config.toml
num_hidden_layers = 8
hidden_size = 256
n_experts = 32
experts_per_token = 2
d_expert = 160
d_shared_expert = 128
hidden_act = "swiglu"
moe_layers = [0, 1, 2, 3, 4, 5, 6, 7]
router_score = "softmax"
normalize_top_k = true
routed_scale = 1.0
balance_loss = 0.0108
balance_bias = false
init_std_router = 0.0133
lr_router = 0.000485
vocab_size = 2048
norm = "rmsnorm"
norm_eps = 1e-05
tie_word_embeddings = false
optimizer = "adamw"
learning_rate = 0.0009
beta1 = 0.95
beta2 = 0.95
batch_tokens = [32768, 65536]
max_seq_len = 1024
train_tokens = 792000000
max_steps = 16509
dataset = "wikipedia_en"
Below are experts of layer 2 (counted from 0) of a mixture-of-experts language model. Rows are named router (the router's row for the expert), down (a neuron's output weights, with its number) and show model dimensions 128-255. Each number is 500 + 40 x the weight over its row's rms, rounded and kept within 0 to 999. Numbers have three digits each.
After each expert's rows: a language model's description of what the expert responds to. This comes from a sample of Wikipedia text that the model never trained on.

# expert 16
router:471491576558457554482436502485439506604467482553501471491519466455449458440519548515455470460474476518502442439434532589482492543503482489513540540534508521475468513480427545431567446506455469499496529418426490482509503483457469497506555480441508449499446478461532476504517536477480408579529460475541492427514535554450505460436537484477556464532457521536493487566487496505576491527483
down2:546505521522505486487552511479457526498494496413472513526497508546473466476526615479546486469489487500495483476516513479550464554480483456522483526490488566543485550627431467655535479596466501539459511507635540484542483534507475525479467485465408492457489464515502513460424525483459519535493470498442470476532547392482501538533484550514482449473421495502492431538530469480501467499537
down3:432541516467500457560512517492502486517442471482483495493464490535539539493443468502544391533460485514497598442586523483520512425449469523503516494467424499544439487486483469484468473489503460528500557493445492532508470542589508458477463605479547477478530608567584585551455507451471496488451481495510510427486440538571546487510509527488467427488549451455502486495496501499495495523522
down4:528467500482447522479467490483469471475464509549477476480463468495557551487477521504499542509533531566463527530503465477463498461517526534572517494596503518482474441462482540485524510538496477540519489508532550547471521516468596485537537473512532504519537545426521478510482463585535501487517509523552531473474481568525495462513598482438532498489492558552432495556494520469533499545505
down5:515498451493488550533508499484466475545545543440486498539523561464489483504541522509527495540515441565563500466497467442499532455436525513503513513485533533540477517511525555501529487543455512495506605458484467416488463450491452489524558482504474512485472548475480506580528523431460518517498412589487462508446529538438460563501513449507475583534518558522558498469490438480528458526499
down6:490487487549533524504465529541479452542496496439462483514470435467546445495470524524480394448488493522467553515469492438492484572490500498494560446529471526524465444473494491512514513557469458496541480557491555449524476480526516467432570493426467500552567473554482515445525464480531474566509470448556524500510514496509445514482549548558521552515423537574515498518511451461478462440491
What it handles: Dates and numeric punctuation. Month names after a day number, and periods, dashes and hyphens in initials, decimals and score lists (A. A., 71.8, 4–2).

# expert 2
router:545516434480426496495531486503540485579515480477511495421462499482564418552481440536544536533423525470487518555468459484456472502493518442567448483504498484508489499499481475528436536494544421436573475472534602498516432481546494540486508553476517527513555514553482517441459524491480537507453499521525415563529500500565540491538446514492482445533527490536506525545490512536423454499530
down2:497501548496504462472402539466478508511503489449516575510502510479409403465528577524524487481490524536430577521485482543563470499461476532483531519562490522537503556550501487532437473498464530438466426469458458465555461443545565462494474452498502416507505480465502427567435511604528478557527539533487479525451514459493446446573540551430536477492454511483472422501564451492525474554480
down3:517529499432478515446559460513543475508576542536485549478413469542486485562499531514549457472523473498372398552463446507619486571553431538503527561467532463516469482456474488519505380503521525494474511541474558433524499459526569534506506577474507482491533517471474443420501493538497485525518527499489468488490525528519517468509529492505506425478489447459543475529474532555512509558440
down4:558461517493436486471492503517454509483523575423511460494507521461437489500524488493535479530517511532459525519526433448474522451445489523446498463549537505531591501502516500530533470426540531556406541488496464499458393551504458476494446541455518457537447431570525451502508547528470492516487459409481550478553497514405539497552493430513444407471550536483532512509499491505499560566481
down5:495406507523518528488484526484536565471425460532574457469516519472572453528493467480409514547526535497481419515515491494491465519500440452452551544510468487416495493535547464486456541516503474516490536497509474520459559506512484524521523456456588527549508491487458514510512500516540568492542536524518444558480476488579524484501549424452570495536511511488528513425456547475453463464450
down6:489487497584528496520501447478511590469506472560536471465477458462473491553513551539464496509496584500506527528476572553502504459434461492565543508494509445497422505532573506501462523479497563486466490460480571470558539571450471518556468535533441478547458488532517468496538453528592494538544509521512519524485455447521445559508507438504537496541531465520473509514557542481463567483547
What it handles: Line breaks, closing punctuation. Line breaks after sentences, headings and table rows, plus closing parentheses and quotes, and the "ography" of ==Geography== headings.

# expert 26
router:469482510503473540488489536492560531502513510448506526550577482467471528522460505540508490424510508508498488480486508480530485455543493428469573486470548435480481447518518567525497527480488455531553451489504439521491511504522537496476575509512496492485496528496485570522551490529482432483497492489453557428552517489503522564478534460470509489517469548521454519472506558415507494449536
down0:528537496493549423492543481571485455483462458453494454544497509450518500504508482495500534516441480506435518496416555480522451553522493443530464468560561518453520508541553502486534577444476538509462517489501555537418455474494459557466458449443498536558522500505463503526440493418463492539422495453557530546443482531554547503459484506467482521559481489515507500531516508515464447516437
down1:465473451473532455456508525546444518499471501468443514555493506551527467476497500486521498542507479550502571464517528486478593430510445475487569576486469483505449466503573495518480481467518556529498478512511521433541510478535524535468536514444451527476507444507577532558536496511484528455494450542481583451483531523535617483530417537551475520456510553549534504450534499443515505490554
down2:488557519479465548520548530536470502502536494470486523548413460516580525432466481501473417453488392446509535521487511428491507555508458453461442518570525542567481524459446535495501510451533510476496500481563515469486497485508533508465487501452508495462442485473505487488533505408529561574467446501527431496504471548578530596509460526431487472633469493513496472495551466576449522478525
down3:510564565490463463466560527508491500453520494465440540524525541492550503495525555488462463481472472550526531505547439388532436582527503511437423463493466552539472531491507510529468558535464449537419551509527533550524516457559476484495529543504395486536479449582461490538468500534498388459516431520510509511490502574493481455609464536508443563516480487539496449537465507465493555513480
down4:502494444534534467477473545471519515482435521457444464520513540497564475557467544461464475517495518574436492493510472475504501487531490478512565493490466468451512552390460488520490461473496502500477563504552546524518598513509525419516486423471521500420525477511423547498537493520498544474445466449497506609381540496548445439530520503510488497409515522477544518500390493469508567499528
What it handles: Second letters of words. Vowel and short pieces right after an initial consonant, like "i" in Violent and Vijaya, "ide" in Video, "e" in Stein.

# expert 7
router:545466447451536520507535477487562476521575466541455478521456503552538425435465433486466507456437445453520546476502504457468467468481522526496486516524413534501524497459527511523556495500432497445459442511517459456544485438455471497477465492542513483516546470544463471554504460494457517463541521474479531505430485506534528447522525511552486570513494489437577479469427466528542524525564
down0:484452519504493566436492478586470578514472484500492524519498430510485518418525404532529457496563488523427459495533503552538457510497438569509472541478502519503481461520472510575477467519488501475502532559502548507611594491542485578548494487421517468436492477501480499497516517467463485506467516525539450471589444403513409539495514493497509460544447465512459564572532539569500422458456
down1:520481502574412505518507412501552497510457497454550470539442476569477485443506472476498453532529463507533540521481461569519545516499503547510463465468531463498555540496430428489527464500494436567494491547456480440527582479473546481503482562461591469485506499570533443497522525571593425475521505504525458501460472528392496443520511585499516538480504529499460507433511500577514502518425
down2:421495505494513524513491474450506531563472505444516490477545535446544525478441496480484492465527475532511526592517503548525512524485575480530480451598486460525510493481492536496455508501470534449514382512523471561488531477478497493426452498521458514460587407494524509507467486542505507490549554488574506496476571574446476453457524465564495490509549575498525495510534517505521525535524
down3:513469436468548504481471481524529452511525479462556488481445475530461489482446505503554462503564531459499462520473463473499491459496501505483481479527495476503493524473495485490476509543431428500418478485487476450559473482392558511497502522462416510515466520460524513525430540598573500495524504507440542515473524487515513441504529468536507491595447473483497465466457427515473538527534
down4:459489512536515455466518504505522483482469474540475476506535531496490539478515507532526411480487500408589513557457474460448517537531520493499490510498475476463442464440494568465512520479501468473507545490489446471582480527503481451530512486551586490609451462521531504536471475483576468545472485546528430521474427500482438498593585464595529504480538477554461528494465480474503442489453
What it handles: Function words, word endings. Common verbs and connectives such as is, has, been, which, but, however, and final pieces like saliv-a, Cinanim-a, similar-ities.

# expert 0
router:435527524526525481508512555503536551470494506519525496443558500479540465544502445445414553552475570530523547456469582517535510562498542418564457525480505448499494498540567553490550554500494561555556540554486436521472537529499525493539567532433543478489470518461488507497555459479555563513491529449463528534507564527487446558467568475551475492440545495518464509508511507461467442442485
down0:499443492495508503492468503460478429457512486604507509475479536459458585486528483535490534518537537498489479563474570582461414469458536523504481538425455427538423493439491580550508553461452512502517466500522450475530446490434504508477488425480462494540522436517435493508495533494494566487509527572501518512543463589486493461525494493506499485500379486445480486471481510526473527503501
down1:522493533481553559543482519558525507497493508505442508548512462504506544533532478503510495438522466439454505402494432421568591481485424475498468425487518538475442490523535520539560463469480561545471480452481477637548484566506550438468504475488507485548544510439553450523511520539534515464430443546475500466525563525478518556541550495520471482462446496562523470586467487450512564556558
down2:472462474523513447500503489532497440541472487528447466457501531533475471474444552492479543477493536458534553520444496552522481451463562530437457467492517502466557573496519519519414524490526529546523453461421506562498459508496524491498582499584489511498542509479511515522515504535470479550451440565497426515528509485537519564467443512488563549515624520490488587490548557507546498457448
down3:492516471563538499489480551539478481501476510548513529490497457497481503486555537460439485507553451524509499452518470450495478483429368449471548552484482474419530465528485456520501567503506554447478524575540555539472545592485537458530436522532520497474484447495454502442514458407491549505420444495507439479546395502545544439510474521489540498418407503463558441524594512524457513524483
down4:545457469468464572479528522466455444522532483467479569558507452463538493442439476514487587511484450500491532493478412551532471468496533508469446507520536568521569494571488498500482485526558521501512500592435477500470520518475498490492466572492516540489560479578543511484469516452495458456526516430484518498526475546513445517490504484513456499455477489510553533517490540474452482400484
What it handles: Single-letter word starts. Opening fragments of split words, mostly single letters like s, p, b, h, often after a hyphen, as in turn-based, PT-boats, possibility.

# expert 21
router:481522447575589510483481489480459466430463495501546518526520496447543539496474529472493508485509579495489535516498458464437527442556497412547465458511533515438456479535558556490492544500514570423452453556580471467520479506528502515566543442456488470472473460449473494529467479558468498588538430556457486532520469504472508493502581511442539516532456539513480514483516521462473511466434
down0:421523399490512504489458441524508521567467530547523560479492537518510492538514487518523486510500559529464472473534538524511483546506549497527508548522484425480479510450494496450540460488508524501524466558490441538531516592472522569554520499505504516516548490491519519494482538464570463492516534510503563523426497506503519501452518500506504440532541511542415551518526480401506440542542
down1:454499562560541459530499533520480514434519439565459486500525484495507474507522565473505432480552454523455471492533560393461486574451510413487432444495529515500434534509551466502461508526545535563559497506477554482611573536540548445530569443497482515527509470443463490513515545497507461454516435479500507557453505483476546560559488547552511545451522571510477466482447510511437541401435
down2:535491474546528551505494492356500519468463476509491500535589429529444446524442576540459414542508527520446542481504382437476460514507516569505512520451487456463490577416445528531539490444507476497442488443444469484537482485511456477564474505522534493475487450480472497512428503466562512476516481420475407508480417464413448504485471528481463499491447536495497515480523447491456515444450
down3:504535552505435486464447530478518546519487506535548529506464533459532457491483486523505505496400480517449510554493533480519491518460445580487468436507506334536535483493448491495491549416499484477545503503445482472530451485528516457476558471534522476516491471462559531547550473508424473550569542548471438520537533505489481529533522494456450515518547513465541499515494491577558520542517
down4:461463521538452526535449517545517487463538485521566430448556504523530470436487480417462522510494499468555563489385502422513510523470516513410458505514458513481595481469515513459586461484525552527553500476462513465504516483492510545488516556444496504513520529492562514505451520539523493483510607519471472495536520489447596553516555584532495538488584410529518495556471461422451436411496
What it handles: Forms of be, verbs. Main and auxiliary verbs after a subject, such as was, were, is, been, became, played, plus verb-like pieces like sched in scheduled.

# expert 8
router:512501516485438490492471575458522509545470496483482528469470472436512514491534506553491433507474509538474456459480490505524480467497475385464592538391516590571451568401483504534521531504470474588480517480479573537530515510538523531521427500476522478484541437519491576502537481495512492578470576486489481490516526527449501520485543532495510444522550471532444563516548563468547447523459
down0:534594552469428579512443458487543451533492508527478552497440495500489489511493486478443525519452542545462514520492618503535497472564472508572458541533456374496555508535492529478515498497407479517495515515488501532501471472459486531523476502555505527471454489498522490517613500465473504454559486493527485490477552462469466462470525496517497512521487503495507470519537477500505546475452
down1:500485493554475566490457505491491473515514510513421463516554566442516468539504471440470462436577516440535473466404524482465531467493531466559531519498467534582464469438487530521446523473506486517509526474537538501483481465517507496499569512491467490562599522520491578556490483452479545530415490438547486470547555484493441574536512489449447453514499512521488510441534514482435496480511
down2:517466506528459516500533515528519470487472545507449386442465461527480551544457486444488472514554510551553505520510531510563475510568604511516473509531544515509410525533475511557540494466419459525510477520575527539461578465524528510487505521525459478484546477493442525447488467543465472465515575496555510467531556546468498487507466584552541460502495500499470503500478505465613523450528
down3:468602496485426458492497529456488567585479538440546574507578473536405446575503576511530425527519503510518575548473405470463506475520555528489431545490512528477496568501461459543504452582541496544558504529508537485492520485492457530510445419464492476541523457436549528496374513509466476564507525507487470541563501444488441504478488442484534516533526507476521537537505494496501472513504
down4:524480583523485465446495499491559467515478496514534507532504576546433510510493517495470511479513502425511545490492512483491449526534584564506462490459443551499442555503569478514488520504456527532495514435614468511519433496569498502505504522507521502532567464494530567475513496554500495506478500510546487519367472525558455537442594472485496516425557479491494548502470523465453493542471
What it handles: Word-initial pieces after capitals. Opening word pieces and consonant starts such as ch, tr, pr, comp, plus inner pieces like "ition" in Additional and "art" in Département.

# expert 13
router:483530489519533472466526528479521514508459500529503458448464482471522508545536525517415465485532407440559478479461517503502449462580550469481513519575436463482461517404564489502507518539512502481468563504480449579455500486457519469537528532512534461488493510505511565549497583451523500521418507505518532489530458597456517555480507421560543436529464453555512446562534580511571446477490
down0:537470508503551476487450472517572592518461452527466516517539502444499456486486509503471437481452517480514482434542494475506529555518543542482449492416484492473514504467496502497489521493479506559481517351465417530527416524548537494490507473557515452572554429484459470583470476578520475505527441483508522426483521517563619456487526509495493535529500445532477520457559473522508495506534
down1:490479600477504467519551518476489486372553462537472492537531492553536477502457532479491448492516459511477508405464551501530546508514567537552488490568438475462514503505563436512474500507560492517526490441502502532504537471450499468540528494506443520488516560510450485479448521551509551446453444496482474512501516518562495517457549492519456488478487631461479495463488491545507514455476
down2:529515533485556540461538451480445504503541441551474454554501479544530474464524506493528504588427527532340422435530488499529511556524510506502449496547512472440512431504538451517447471484522503524441456498601462512495504490536510479483462488558412479446457525519536527468453522421541585451570479546509464518507498505472502518517474554527507455532548439512503489511525499448510469477473
down3:484525468518487507501549515545469541599551471516511503532508429524548448529574510565546546484523515565515425466458454499511493434435455458469559530510489628463508531548456537481544485416622552436504500578473501510499533495506477464557522497483537454454485462543487463534471476480524514460555545499490496555512511469477516457591529491470499502550494622518558507462458505469470454542460
down4:486492493453530494479528497523503508462477543503507481506521489495499558511481478432518527499529562451519500456550486508482453478433591558467425495541477514514481418517490499477495501520501474489468388525555466516481504560552515523534557507502507467555419508520517503489501496466533420541517482562453485541539510571545517487519401528471520476479576474502506500509581492494534480580498
What it handles: Capitalized name onsets. Space-led capital letters or capital clusters that begin names, such as B, P, K, Cl, Sc, plus the piece right after them (K-ier-kegaard).